From a checkpoint of a small mixture-of-experts model trained on Wikipedia.
Size: 16 layers, width 384, vocabulary 36141, 84.9M parameters.
Below are experts of layer 11 (counted from 0) of a mixture-of-experts language model. Rows are named router (the router's row for the expert), gate (a neuron's input weights, with its number), up (a neuron's input weights, with its number), down (a neuron's output weights, with its number) and show model dimensions 0-95. Each number is 50 + 15 x the weight over its row's rms, rounded and kept within 0 to 99.
After each expert's rows: a language model's description of what the expert responds to; "comes after" lists some tokens at least twice as common just before its tokens as in all text. This comes from a sample of Wikipedia text that the model never trained on. Tokens count by the router's weight.

# expert 32
router:43 49 60 23 40 44 39 51 60 55 32 34 30 60 55 59 50 63 47 51 45 46 77 57 67 50 59 25 66 46 29 24 70 80 26 59 61 70 33 65 51 11 32 53 57 61 53 41 41 61 70 27 25 45 62 72 42 80 74 35 27 50 49 39 35 60 40 53 21 27 63 51 44 27 40 58 45 75 47 32 65 39 46 54 48 49 58 34 34 55 64 51 76 66 31 48
gate0:60 49 53 42 65 68 33 27 43 35 55 72 60 49 49 64 49 60 45 62 54 54 62 31 15 58 30 48 54 47 41 53 89 48 22 61 50 60 53 45 47 16 55 36 56 46 27 42 58 52 55 45 47 54 46 87 32 55 53 55 29 56 50 36 62 48 65 60 53 27 77 24 38 45 53 34 25 30 40 29 69 41 22 50 46 77 67 38 51 45 70 66 60 33 31 31
up0:45 68 36 36 49 41 45 61 62 38 61 48 66 25 46 58 50 28 61 46 70 57 49 30 19 30 36 22 51 46 57 28 51 48 47 58 60 41 69 35 63 49 61 42 59 41 26 34 57 55 52 59 39 65 49 99 74 53 39 67 42 52 42 52 72 36 40 48 54 46 39 23 61 32 30 30 66 67 47 27 47 76 18 60 66 52 49 36 65 69 44 58 54 67 47 59
down0:64 29 41 38 51 69 60 52 32 55 27 67 65 59 51 37 58 44 68 61 46 35 58 64 64 65 39 53 30 47 67 56 74 66 44 26 62 53 52 80 43 58 36 52 47 43 43 29 49 78 69 62 57 65 29 22 51 33 59 72 41 23 61 48 56 49 23 46 41 50 78 53 51 31 25 53 53 25 44 59 44 62 39 80 37 58 55 23 62 53 47 39 69 32 82 39
Table and heading starts. Pipes beginning table header rows and heading markers in sports and results tables, e.g. "| Round | Pick", "====", plus opening quotes.
comes after: " |\n", "\n", ".\n\n", ")\n", " |\n\n", ")"

# expert 47
router:49 73 72 33 63 24 62 55 39 74 78 56 59 33 40 45 23 90 23 49 58 37 66 64 63 47 88 55 60 61 56 39 61 89 71 51 49 52 41 60 44 40 52 69 49 37 67 38 50 84 66 71 58 32 48 73 41 59 42 42 24 60 62 72 53 29 71 35 57 66 54 66 42 30 30 30 34 50 46 74 76 49 50 65 54 28 61 38 36 44 54 12 48 58 50 65
gate0:35 47 74 64 67 43 56 61 36 56 39 29 65 54 70 45 20 39 50 54 54 55 46 69 46 23 48 47 56 32 59 37 54 44 70 37 44 51 61 59 38 64 45 28 31 23 36 92 37 53 29 22 49 29 40 41 63 26 31 30 43 31 65 53 48 75 68 58 53 49 37 63 58 52 20 66 55 59 85 80 64 49 59 36 56 64 46 54 22 56 51 51 55 52 42 50
up0:83 44 51 71 57 74 71 36 59 38 43 41 42 21 56 46 62 78 35 14 52 45 52 72 67 18 56 72 48 50 58 62 51 36 34 35 31 36 38 76 58 66 59 42 56 57 73 33 33 41 51 86 35 67 39 44 29 54 17 49 46 30 48 46 14 20 41 57 45 57 34 66 53 60 63 63 66 48 61 54 56 50 66 36 56 69 68 56 41 53 52 51 64 48 48 49
down0:35 49 60 40 43 54 31 77 27 52 63 66 62 57 49 41 41 62 20 52 37 83 45 34 55 52 45 60 47 46 56 60 44 61 43 37 54 28 69 39 51 77 72 70 45 21 53 60 55 78 50 63 55 26 40 56 63 40 83 36 47 57 67 49 57 71 81 27 72 62 41 46 74 56 23 57 38 35 77 69 55 57 53 40 28 35 47 37 37 45 45 49 24 50 60 70
Number digits and quantifiers. Later digits in ages, counts, years and table figures, plus quantity words like many, several, five, few, century, km.
comes after: "1", "2", "0", "3", "5", "4"

# expert 42
router:11 52 58 50 58 28 54 46 47 40 41 50 35 37 48 26 55 57 62 72 63 42 29 58 45 16 50 45 86 49 45 27 31 81 32 81 41 74 39 44 63 01 62 34 66 43 57 43 50 56 53 45 30 47 31 76 52 48 70 70 50 36 28 71 68 58 26 60 51 30 49 68 58 19 58 24 71 62 33 42 58 49 35 70 57 52 35 30 53 61 53 58 50 48 44 61
gate0:65 42 62 57 37 41 45 44 64 80 53 32 61 65 61 51 42 47 35 53 53 40 63 64 53 53 47 62 53 90 59 49 56 66 65 33 60 42 11 36 57 38 43 51 56 51 35 52 59 60 52 36 59 66 16 45 55 33 55 64 14 53 40 50 59 47 26 71 32 45 55 47 25 39 44 44 86 38 61 61 62 53 72 87 34 57 48 83 53 53 76 31 80 65 46 56
up0:65 63 51 43 46 34 46 38 30 46 19 38 65 57 48 62 34 24 36 54 83 58 23 54 38 38 30 58 43 56 23 61 61 51 77 59 38 46 69 32 92 81 37 52 60 27 37 44 49 57 34 46 30 47 63 60 42 44 32 59 46 44 59 40 57 35 78 45 52 43 48 37 46 55 43 64 58 43 67 64 75 12 32 33 61 56 44 47 36 54 31 37 56 51 73 33
down0:59 80 49 44 56 37 31 36 47 60 37 42 53 33 40 52 50 72 52 58 45 46 45 20 57 53 41 47 39 54 58 40 22 26 54 44 51 49 34 45 55 35 73 58 45 44 27 63 48 52 26 77 40 69 42 44 40 64 45 71 52 40 52 37 38 69 70 33 43 34 53 55 53 45 40 57 57 80 58 63 53 28 60 19 95 49 44 52 63 44 51 66 14 57 38 30
Table headers and separators. Semicolons and pipes separating header fields in sports and climate tables, plus election words such as Republican, Democratic, Votes, Candidate.
comes after: " |", "|", ";", " Apps", "==", " —;"

# expert 27
router:65 79 50 49 53 26 41 53 74 40 77 25 47 48 48 39 61 52 56 60 66 50 72 70 60 30 60 52 95 35 31 50 75 87 46 58 55 63 46 48 58 15 66 58 52 33 55 55 36 47 89 55 22 26 46 56 46 63 19 31 58 33 52 56 81 47 35 51 41 58 82 38 58 39 58 56 69 53 63 64 61 42 40 46 69 62 41 38 44 30 69 43 60 42 40 38
gate0:44 39 50 24 85 57 31 43 57 73 42 57 41 52 77 75 36 51 50 54 58 66 83 49 74 42 33 45 43 45 41 44 76 38 56 40 39 45 48 65 50 45 71 65 17 67 29 59 66 60 52 43 51 58 39 50 56 43 38 35 57 80 58 38 62 54 69 64 56 22 44 30 65 44 55 58 46 21 45 37 56 15 36 66 63 59 54 25 39 55 46 41 41 58 32 59
up0:71 65 35 59 50 53 65 49 49 29 59 29 45 44 48 37 71 55 32 22 41 62 32 66 56 34 50 38 70 31 74 73 41 58 71 53 59 19 24 60 59 70 48 46 59 50 44 37 49 58 36 43 54 65 76 67 68 73 44 63 30 41 27 45 27 41 33 39 63 61 59 39 62 64 63 78 37 42 26 58 31 39 41 46 44 07 68 37 55 45 23 66 68 63 57 33
down0:21 48 55 65 59 49 53 50 36 42 52 45 42 61 64 33 79 31 49 36 55 68 55 16 67 58 47 29 31 77 65 45 31 37 32 49 59 40 44 55 47 53 36 51 28 63 51 46 43 58 17 44 38 41 50 59 40 40 31 44 61 35 63 64 51 35 70 69 45 55 42 31 33 40 68 54 26 57 46 68 44 38 62 86 28 68 60 51 57 38 09 83 34 67 46 39
Year digits, opening brackets. Digits inside years and date ranges (2010, 1902–1909), spaces before numbers, and opening parentheses, brackets and quotation marks.
comes after: " ", "1", "2", "|", " in", "–"

# expert 56
router:52 26 54 57 55 40 62 65 66 60 46 38 22 49 59 67 50 55 87 57 20 31 62 55 58 37 63 62 51 58 46 36 67 94 39 62 51 73 32 62 35 27 42 57 43 55 70 47 67 76 84 74 41 22 40 64 61 60 56 56 58 30 44 66 48 58 48 44 56 61 71 52 54 48 64 34 76 24 42 43 45 58 25 50 50 46 68 37 30 51 60 50 37 67 46 55
gate0:52 19 44 48 23 64 87 41 75 56 60 53 38 47 48 48 47 57 61 51 40 40 61 70 23 51 48 26 31 71 40 40 37 82 57 53 41 30 50 37 37 46 46 58 51 59 57 51 69 15 67 37 51 36 74 44 30 43 42 61 58 62 41 40 41 66 32 44 77 36 50 59 45 64 46 34 63 68 59 63 23 46 75 69 59 38 49 31 64 34 51 72 74 48 65 50
up0:26 38 56 43 56 54 44 46 67 51 24 26 47 58 22 55 39 53 48 55 59 33 73 56 39 75 59 55 70 49 52 53 47 59 58 63 38 38 77 45 13 39 52 52 56 42 33 34 73 26 34 41 58 48 24 72 40 46 50 57 65 34 47 32 64 45 53 30 14 29 24 24 61 53 44 51 58 48 68 39 52 27 33 58 28 49 59 37 45 72 28 51 44 38 67 66
down0:75 34 57 62 42 53 44 46 35 68 44 65 52 63 41 48 53 44 51 39 40 37 44 55 67 57 54 63 26 53 69 33 37 55 38 99 48 34 44 48 38 43 77 63 47 59 63 66 38 46 35 44 45 45 27 49 60 47 54 68 64 49 54 66 71 39 64 24 48 43 44 51 50 30 48 48 50 61 48 55 46 48 44 68 38 71 34 69 43 38 87 43 67 50 57 64
Determiners and ordinals. Articles and determiners before nouns, e.g. the, The, this, each, same, often before first, final, following week.
comes after: " of", " in", " at", ".", " for", " a"

# expert 8
router:46 89 74 56 69 35 53 46 52 40 39 42 53 51 60 34 26 68 48 65 59 29 51 37 53 73 28 40 47 58 66 48 78 88 49 57 56 89 34 61 50 30 35 41 72 57 57 38 27 61 61 55 26 30 40 49 50 74 63 49 45 38 38 64 50 59 35 56 52 42 56 47 73 50 44 32 59 38 52 51 96 58 35 30 56 41 78 58 48 63 78 42 59 53 37 50
gate0:41 58 23 68 29 49 66 40 69 71 26 66 49 69 37 54 51 46 36 46 71 61 63 41 45 71 50 11 28 42 48 71 57 63 42 63 51 65 29 56 49 47 37 43 73 50 19 54 53 57 59 57 65 58 18 52 57 44 60 56 65 77 65 46 37 59 33 45 23 51 44 33 44 68 46 53 44 31 39 72 60 54 15 48 59 31 69 70 66 69 78 53 61 31 30 75
up0:22 83 52 71 44 68 57 57 53 59 43 54 76 32 47 44 45 48 44 64 59 40 26 41 57 45 34 42 37 35 55 51 40 26 41 59 70 48 30 54 59 43 33 61 48 59 59 58 27 51 62 56 48 36 57 51 49 52 59 40 73 62 65 55 56 64 60 62 90 57 77 55 81 26 62 72 47 67 70 33 63 33 52 51 63 83 56 44 28 54 46 44 36 58 47 68
down0:31 54 53 68 51 67 70 71 37 66 62 56 55 54 45 50 44 20 56 41 46 58 34 59 66 68 67 39 33 51 50 62 46 57 68 52 51 55 37 80 42 60 38 68 38 57 50 58 53 62 30 24 43 49 50 40 40 33 59 64 51 30 28 75 50 47 36 59 54 52 67 47 51 51 55 49 61 75 33 48 50 64 43 11 00 78 28 38 43 77 50 77 54 34 53 40
Lists and wiki markup. Line breaks, list dashes, table pipes and == headings in infoboxes and lists, e.g. "- Clade:", "NRHP reference No."
comes after: "\n", " |\n", "-", ".\n\n", ")\n", " |\n\n"

# expert 39
router:46 58 79 38 44 61 57 64 42 25 53 39 28 45 53 59 55 98 60 47 71 36 82 61 59 27 36 49 67 28 48 68 61 66 34 36 56 64 52 51 50 31 40 58 50 54 33 41 47 58 77 54 21 44 42 52 31 67 67 42 70 55 42 55 32 70 52 53 49 52 61 51 53 57 63 38 36 47 42 60 41 36 28 49 61 27 72 38 30 48 62 58 60 90 54 60
gate0:44 45 61 65 41 57 21 57 64 70 27 51 68 67 36 33 62 60 66 53 49 18 51 26 58 48 24 45 29 58 59 75 31 59 49 48 54 45 43 39 50 38 56 53 66 47 54 28 57 58 44 56 51 72 41 08 39 53 44 86 37 26 69 66 19 70 21 40 56 50 28 40 68 54 58 47 50 43 44 59 36 26 72 50 55 45 58 42 58 42 67 74 54 59 55 57
up0:49 56 31 49 40 53 48 56 36 38 35 54 49 59 45 61 54 55 40 17 48 50 43 41 45 52 69 71 52 64 45 76 40 24 37 38 40 58 14 88 59 70 45 53 51 33 54 39 81 60 57 55 43 56 46 39 32 61 46 56 30 37 40 58 68 50 68 67 55 50 42 72 60 71 32 36 61 67 78 73 29 71 29 30 58 46 55 54 48 35 56 45 74 41 27 43
down0:59 63 54 53 63 77 75 37 59 51 42 61 17 51 33 58 70 39 65 62 64 28 68 20 31 52 48 43 73 25 46 61 58 29 30 64 59 30 64 56 41 54 41 36 42 70 57 47 43 44 72 31 46 43 61 35 59 54 29 33 58 46 61 47 52 44 47 65 52 37 57 82 45 41 63 46 49 56 53 54 13 53 73 53 45 45 90 77 66 63 35 53 62 71 53 56
Determiners before nouns. Articles and possessives (the, a, an, his, their) and adjectives like National, local, political beginning noun phrases in organization names.
comes after: " of", " in", " a", ".\n\n", " and", " by"

# expert 0
router:20 55 40 68 34 08 63 50 34 52 35 38 45 49 65 60 72 60 53 70 48 56 43 64 48 48 65 36 66 61 38 29 36 67 43 49 36 61 67 51 50 12 51 41 48 57 35 65 44 65 67 50 33 12 32 63 77 59 55 55 53 22 23 46 43 29 39 49 09 45 51 68 70 20 42 31 66 31 54 35 75 39 69 54 72 15 56 65 40 71 56 27 51 59 68 40
gate0:49 31 58 37 30 44 52 31 42 60 48 75 50 71 41 64 55 27 70 35 12 91 45 51 44 36 40 55 55 40 20 34 47 41 45 29 70 51 47 64 61 57 36 65 63 49 48 10 51 38 77 85 24 51 56 33 70 62 44 58 41 65 82 61 50 61 00 40 43 35 32 64 48 36 66 32 60 33 35 41 67 41 44 44 41 55 57 50 32 71 37 16 83 41 60 37
up0:59 42 46 39 67 34 12 47 55 54 58 36 41 40 49 76 53 32 53 59 40 47 54 19 44 49 57 42 61 63 49 53 27 55 53 55 60 36 56 56 57 60 67 60 61 54 25 43 57 30 27 31 60 51 32 60 24 64 56 64 64 39 46 63 64 58 36 67 45 57 59 28 49 19 28 49 32 62 45 15 49 44 74 42 77 05 54 17 66 47 36 71 41 54 59 86
down0:44 49 63 43 39 54 49 32 23 41 75 46 66 58 49 56 61 43 28 38 63 49 46 48 39 48 48 42 47 63 55 63 40 25 46 62 76 68 51 38 68 59 54 34 22 45 63 43 41 48 10 54 48 44 47 10 42 58 48 42 78 36 51 30 56 54 42 66 61 57 28 42 38 54 59 67 51 33 52 63 42 51 54 33 48 41 54 31 39 60 17 63 32 39 52 31
Numeric table punctuation. Punctuation and symbols inside numbers and stats tables, such as decimal points, colons in times, degree/minute marks, percent signs, en dashes in scores.
comes after: " |", "0", "3", "1", "5", "2"

# expert 63
router:35 59 53 38 49 25 30 47 59 52 43 46 45 68 19 49 66 83 68 43 61 18 64 77 42 33 55 55 57 55 28 78 75 85 33 41 64 54 24 40 57 15 24 79 51 38 75 34 56 88 95 49 46 37 53 39 47 37 66 61 36 43 49 42 67 41 74 67 61 19 80 47 67 45 39 46 67 67 39 27 65 56 39 42 54 41 60 66 34 74 48 31 51 50 65 48
gate0:45 37 48 53 37 62 62 28 58 61 44 47 41 80 60 44 68 46 57 51 29 85 60 65 62 72 55 47 69 47 59 35 40 70 35 67 37 33 28 66 53 34 42 59 68 46 52 44 31 90 60 68 42 52 20 54 33 51 52 42 50 73 65 52 59 64 76 64 46 37 54 16 70 66 34 79 46 52 22 51 47 73 41 53 34 48 34 47 39 61 53 39 49 37 47 40
up0:28 35 57 69 58 39 29 33 52 46 62 48 49 53 62 60 32 62 37 53 56 74 45 36 53 30 41 16 39 64 60 60 70 32 50 57 52 59 68 50 47 35 51 41 55 40 54 45 34 25 29 48 72 67 47 36 77 57 34 70 49 27 40 42 33 31 51 35 25 46 35 56 42 63 67 58 51 83 65 35 39 60 33 34 26 34 38 42 33 49 64 39 60 60 61 58
down0:25 36 68 53 59 44 60 53 27 66 87 43 16 35 85 46 30 47 61 68 54 16 28 44 43 32 66 42 68 60 68 56 54 62 63 49 53 60 67 66 76 53 35 32 59 43 70 64 43 42 44 65 45 47 39 52 41 51 43 29 43 50 70 57 05 64 46 52 68 86 24 48 55 58 46 50 44 43 44 60 38 43 73 45 56 59 44 45 42 38 34 53 28 37 47 65
Sentence starts, decimals. Sentence-initial The, This, However, These after periods, and digits after decimal points or inside numbers like 1.80%.
comes after: ".", ",", " of", ".\n\n", " that", "–"

# expert 25
router:73 50 61 54 72 20 47 58 51 31 47 43 27 68 47 52 39 59 50 77 61 42 76 41 50 49 60 59 43 66 44 60 50 63 31 41 40 71 25 68 60 53 39 63 57 51 49 62 46 68 49 57 54 33 39 65 65 71 28 35 42 63 48 54 54 70 55 33 64 53 63 38 48 52 34 39 54 55 53 77 57 59 56 43 67 26 68 50 16 53 75 62 52 52 38 52
gate0:54 35 78 28 76 51 74 50 44 38 47 38 49 43 78 48 36 30 54 59 45 52 76 56 59 80 33 49 51 27 62 34 33 36 81 67 50 73 32 40 00 38 57 46 16 48 41 71 79 62 38 58 52 39 23 62 35 38 44 29 40 83 33 51 49 54 24 75 75 33 50 30 66 62 60 49 25 42 51 43 78 50 59 29 70 39 60 50 44 48 40 51 32 51 54 52
up0:51 50 50 55 54 58 31 30 85 45 56 42 16 57 34 53 65 36 72 30 58 56 67 52 41 35 54 47 34 58 53 67 48 49 36 60 60 50 44 46 44 58 60 30 39 63 52 64 69 36 58 59 28 45 37 46 49 63 86 44 53 59 54 52 38 45 66 36 33 50 25 46 29 51 38 49 33 53 70 49 59 37 57 55 32 74 21 36 55 29 67 66 53 16 67 75
down0:50 44 34 53 59 36 47 62 64 70 64 58 51 65 49 30 39 58 60 65 61 39 64 77 47 68 35 75 50 39 88 61 49 69 47 59 29 32 69 68 60 57 72 54 67 53 38 46 86 49 31 48 27 48 55 61 34 40 31 67 60 65 18 46 49 31 17 16 66 57 69 65 51 53 61 22 28 44 66 67 33 39 59 87 70 43 58 21 55 29 57 40 44 37 54 40
Years and biographies. Year digits such as 1985, 2019 and ISBN 978, plus paragraph breaks and words like born, Died in biographies.
comes after: "1", "9", "0", "2", " ", "8"

# expert 22
router:13 92 69 43 61 10 35 54 65 58 81 43 55 41 78 55 37 54 54 39 61 34 69 61 47 56 71 45 51 55 72 39 63 58 72 35 46 78 28 54 40 46 42 39 61 45 55 31 49 76 75 32 78 20 57 61 43 53 53 42 51 39 53 73 50 62 49 36 49 68 47 41 83 34 59 56 53 32 50 35 74 35 51 43 27 22 64 36 30 70 58 44 70 36 43 50
gate0:70 66 53 62 41 14 37 45 36 44 59 30 37 60 28 55 52 26 44 48 51 52 69 61 86 60 47 51 40 43 76 42 59 47 46 38 39 71 58 60 59 48 33 48 45 54 33 31 66 69 46 66 50 46 49 77 54 15 50 28 35 64 54 43 19 46 45 32 44 48 50 53 41 68 24 53 47 45 59 63 56 45 73 31 44 64 33 20 45 35 72 81 61 15 48 22
up0:39 45 35 60 41 56 57 73 61 46 41 51 53 47 40 87 73 42 55 37 42 71 37 65 63 46 38 67 34 53 37 32 37 69 53 19 46 53 51 23 41 10 45 65 51 72 65 59 45 78 57 39 43 48 50 54 55 85 48 35 36 40 71 43 39 49 62 16 45 40 41 48 47 25 59 28 67 46 68 16 48 56 45 71 72 45 63 71 75 38 56 54 58 42 44 29
down0:54 43 61 60 44 24 58 29 49 48 58 48 51 52 42 51 47 62 34 50 76 65 54 10 57 43 48 46 64 69 58 32 61 50 42 71 54 29 61 66 34 40 33 70 42 45 57 51 53 48 70 41 63 70 43 54 72 75 57 58 49 78 41 65 48 18 41 56 58 70 43 30 86 31 67 40 50 70 27 55 53 27 58 56 48 37 33 49 34 29 71 67 64 55 58 49
Digits and initials. Single digits inside numbers in tables, scores, dates and chemical IDs, plus capital initial letters starting split surnames, e.g. S|agnier, S|oka.
comes after: " ", ".", "1", "4", "3", "5"

# expert 46
router:29 40 44 32 51 23 64 45 71 41 39 53 37 56 54 59 25 63 30 49 31 45 70 64 68 44 71 54 46 56 66 16 79 72 51 41 41 78 50 40 53 32 40 71 77 81 54 56 45 55 61 31 22 54 46 54 61 56 63 44 43 35 33 57 61 40 56 19 49 46 32 51 57 07 56 33 42 55 60 29 50 37 56 38 54 52 76 49 40 53 43 74 47 52 33 53
gate0:63 73 66 62 65 47 51 87 55 32 57 46 34 41 55 22 47 58 62 53 56 34 44 69 80 52 38 93 32 62 36 32 48 61 48 36 56 37 42 11 41 40 42 60 57 39 25 35 53 67 36 43 55 55 38 28 61 58 43 53 33 69 26 49 70 51 31 46 40 38 29 71 32 58 85 45 41 55 75 39 65 71 46 41 51 48 66 39 52 58 56 54 38 32 58 46
up0:46 51 21 54 44 50 49 43 31 64 32 30 41 16 57 60 52 46 79 31 63 57 54 64 71 80 42 27 51 51 61 53 43 45 09 70 36 26 27 45 45 37 27 45 28 41 52 71 44 77 64 80 66 41 32 50 46 67 71 45 58 40 52 54 63 56 32 61 30 63 55 36 43 34 60 45 38 38 48 18 54 63 52 42 40 47 76 42 61 49 38 33 63 41 44 32
down0:23 61 56 48 50 53 19 64 54 45 76 39 72 52 24 60 53 49 65 27 67 37 43 51 49 39 57 39 38 56 37 77 64 28 57 40 74 46 45 42 59 58 39 41 36 59 50 08 66 31 81 43 51 14 40 37 51 32 56 31 51 57 67 87 37 62 64 66 59 32 47 50 81 58 35 28 64 38 36 82 24 60 56 58 65 52 41 58 28 58 41 52 64 33 51 65
Number endings, following punctuation. Final digits of set scores, years and ISBNs, plus the comma or dash after them, e.g. 6–4, 6–4; 2025, ; 201|1; also However, According.
comes after: "1", "0", "2", "8", "9", "6"

# expert 14
router:48 55 48 47 50 41 62 42 40 41 17 49 24 60 84 42 48 55 52 70 44 14 44 45 50 56 65 80 39 42 45 21 47 70 56 39 37 73 48 63 40 28 81 54 61 56 35 29 32 72 53 52 32 49 42 60 36 52 84 56 55 44 30 61 65 63 56 69 39 59 45 41 79 42 43 70 82 54 61 48 53 63 28 57 49 38 55 55 52 54 55 57 59 68 38 36
gate0:47 49 35 52 26 62 64 16 57 51 72 53 78 59 26 58 57 61 61 53 21 34 59 40 52 53 53 52 65 46 32 59 78 57 46 59 54 72 58 26 47 64 30 46 39 54 54 83 46 47 39 63 55 47 57 58 64 24 81 39 39 43 63 64 52 67 62 43 66 43 35 39 77 56 49 42 51 43 54 46 62 58 76 40 47 49 33 48 28 44 82 42 31 34 04 56
up0:56 51 21 33 26 43 46 39 79 50 72 59 36 56 48 42 56 42 40 47 48 28 47 46 38 58 74 58 15 64 40 53 32 66 68 57 39 73 50 62 28 39 56 54 49 33 46 49 34 67 51 53 57 37 54 29 52 45 81 61 32 50 36 68 81 39 70 37 44 55 36 47 56 48 46 43 59 34 47 34 65 54 66 64 40 23 65 47 77 28 52 65 45 57 45 59
down0:59 77 87 41 65 66 50 54 39 39 27 35 60 62 51 72 35 66 36 36 71 52 62 61 67 34 48 43 50 75 68 38 32 27 42 49 55 48 41 61 57 47 40 59 32 36 76 63 72 54 33 33 59 57 50 45 57 51 56 56 80 42 69 38 70 40 66 80 71 33 47 42 55 63 49 49 52 17 70 74 37 36 48 69 62 70 23 49 41 51 66 66 41 33 62 04
Digits and as-phrases. Digits 2 and 3 inside years, coordinates and table numbers, plus words like as, such, known, used after was.
comes after: " ", " as", " was", "–", " (", " is"

# expert 4
router:54 55 43 26 51 34 28 48 39 58 47 57 44 67 56 41 39 67 52 36 59 58 49 61 66 45 72 43 61 49 58 58 57 76 28 43 47 63 58 47 58 21 62 59 64 49 53 55 51 47 64 45 31 35 62 48 32 56 44 36 58 59 66 59 49 45 54 46 30 58 62 73 62 43 87 57 23 51 55 64 56 37 25 49 66 53 43 60 35 30 75 61 57 42 58 50
gate0:15 54 69 50 72 52 69 38 48 69 55 68 37 45 69 44 63 48 22 36 28 34 76 45 55 29 44 50 23 19 38 48 69 68 53 54 29 24 50 34 53 44 47 47 61 41 56 71 23 74 32 58 52 28 37 85 57 50 49 80 52 24 56 51 55 58 38 21 42 59 68 53 59 46 46 55 44 49 49 84 41 23 51 55 59 49 69 42 57 47 60 62 56 52 74 12
up0:68 46 60 45 57 37 42 49 19 39 70 38 44 60 39 45 43 23 48 81 51 47 48 67 58 39 60 59 55 30 40 64 54 36 43 77 47 40 28 44 45 35 57 38 20 45 39 35 66 51 41 31 35 39 72 56 49 42 53 59 61 50 44 68 45 59 48 43 50 43 32 56 46 45 47 56 24 40 39 28 54 55 58 51 64 50 45 55 50 40 58 73 39 27 45 72
down0:29 49 51 73 33 35 43 47 62 46 50 61 60 49 38 58 50 79 51 77 27 81 54 50 37 40 64 37 65 55 56 56 26 50 61 50 38 14 72 52 42 69 45 54 56 42 37 42 71 34 71 45 58 40 86 65 52 27 48 69 41 62 53 31 77 74 41 44 69 27 62 59 60 42 57 22 36 79 32 55 10 48 61 76 34 42 37 20 29 42 49 68 56 47 37 46
Empty table cells. Blank space tokens filling empty cells in wiki tables after a pipe, plus opening parentheses, en dashes and minus signs, e.g. | |, (Certified, P-40.
comes after: " |", "|", ";", ":", " /", " in"

# expert 31
router:72 62 93 43 44 21 54 46 33 32 46 59 54 62 73 56 49 46 59 58 72 36 73 66 62 51 53 48 62 63 29 42 59 81 25 56 38 52 39 58 44 38 70 35 66 73 62 47 36 33 65 53 24 19 51 69 47 45 57 54 64 57 37 26 50 40 28 52 62 70 39 54 42 42 37 79 43 51 47 56 76 38 19 46 54 32 63 58 59 48 77 53 47 35 42 24
gate0:53 63 37 52 47 55 20 52 39 66 38 36 53 48 61 37 75 83 53 24 39 30 42 46 32 17 75 43 66 35 43 51 40 62 63 51 63 35 28 32 49 47 31 65 57 45 53 52 52 70 29 19 44 23 57 41 30 49 61 37 48 44 53 74 58 49 56 62 23 71 61 52 58 33 65 48 46 52 46 34 49 49 68 39 35 34 68 58 27 51 49 28 66 39 63 63
up0:50 44 29 71 47 79 46 47 47 57 53 56 61 32 32 56 64 31 64 69 16 47 57 56 29 38 62 58 78 74 61 35 42 75 72 55 65 56 58 63 45 39 58 56 50 77 45 65 78 38 67 37 37 49 45 70 59 42 38 51 42 39 55 27 43 60 49 31 52 32 47 44 39 64 26 48 49 56 64 53 58 34 49 51 30 69 44 50 38 49 55 39 47 47 46 37
down0:54 58 71 70 45 62 50 52 53 38 47 60 99 17 82 93 48 26 28 31 54 20 61 44 70 70 61 43 55 70 67 53 34 41 57 56 78 62 47 50 66 68 73 49 52 61 51 61 69 60 51 67 75 50 54 22 30 58 37 46 60 58 41 35 83 68 56 49 57 57 57 65 55 88 33 40 35 60 52 67 64 56 30 30 32 41 23 66 68 52 57 28 53 31 56 40
Leading digits of numbers. Spaces and first digits of numbers in tables, vote counts, InChI codes and ISBNs, plus approximately, nearly, £ before numbers.
comes after: " ", " |", " (", "–", ":", "|"

# expert 5
router:33 43 61 20 36 15 62 47 44 52 52 43 21 54 85 20 56 61 60 46 67 11 67 75 59 51 81 49 55 81 49 31 62 63 32 61 53 52 40 67 57 07 56 46 63 63 59 52 23 38 65 26 46 29 56 75 72 60 57 83 61 49 39 61 69 45 59 38 47 53 46 50 76 24 47 39 48 70 49 40 47 51 66 65 47 42 38 54 31 54 62 63 67 70 58 41
gate0:52 63 63 39 47 38 36 66 20 66 23 45 58 40 57 73 71 57 28 71 60 48 53 54 53 74 48 44 56 60 25 50 50 62 56 60 30 76 32 66 42 55 39 63 58 49 52 72 38 44 45 51 52 18 59 53 75 53 33 27 40 54 44 53 46 46 47 40 55 34 49 57 83 68 49 29 69 57 65 41 31 39 63 59 60 63 39 48 29 59 77 72 63 78 65 82
up0:49 35 46 41 63 32 74 44 85 60 38 58 60 63 64 56 47 36 56 64 60 70 49 52 44 50 41 47 31 29 54 55 21 57 46 52 55 72 42 53 65 25 61 58 56 43 55 28 72 76 43 65 52 80 66 31 27 35 25 78 70 82 56 28 30 21 65 44 77 46 58 61 44 74 38 36 29 72 45 53 24 40 53 58 41 41 50 61 43 41 40 52 42 35 85 29
down0:61 46 32 63 60 79 53 47 68 39 23 59 61 69 49 58 49 18 56 60 65 63 62 22 00 36 22 75 29 63 56 41 53 63 71 26 43 45 21 40 37 43 60 60 56 33 43 55 37 53 34 40 23 32 62 56 58 51 64 54 72 62 67 14 64 26 26 44 43 41 51 47 66 38 51 26 29 59 49 61 63 59 51 41 48 39 37 51 40 46 46 45 60 62 73 37
Country and place names. Country, state and city names after of/in/the, such as France, Germany, Hungary, Mexico, plus taxon suffix idae and team abbreviations.
comes after: " the", " of", " in", " The", " United", " New"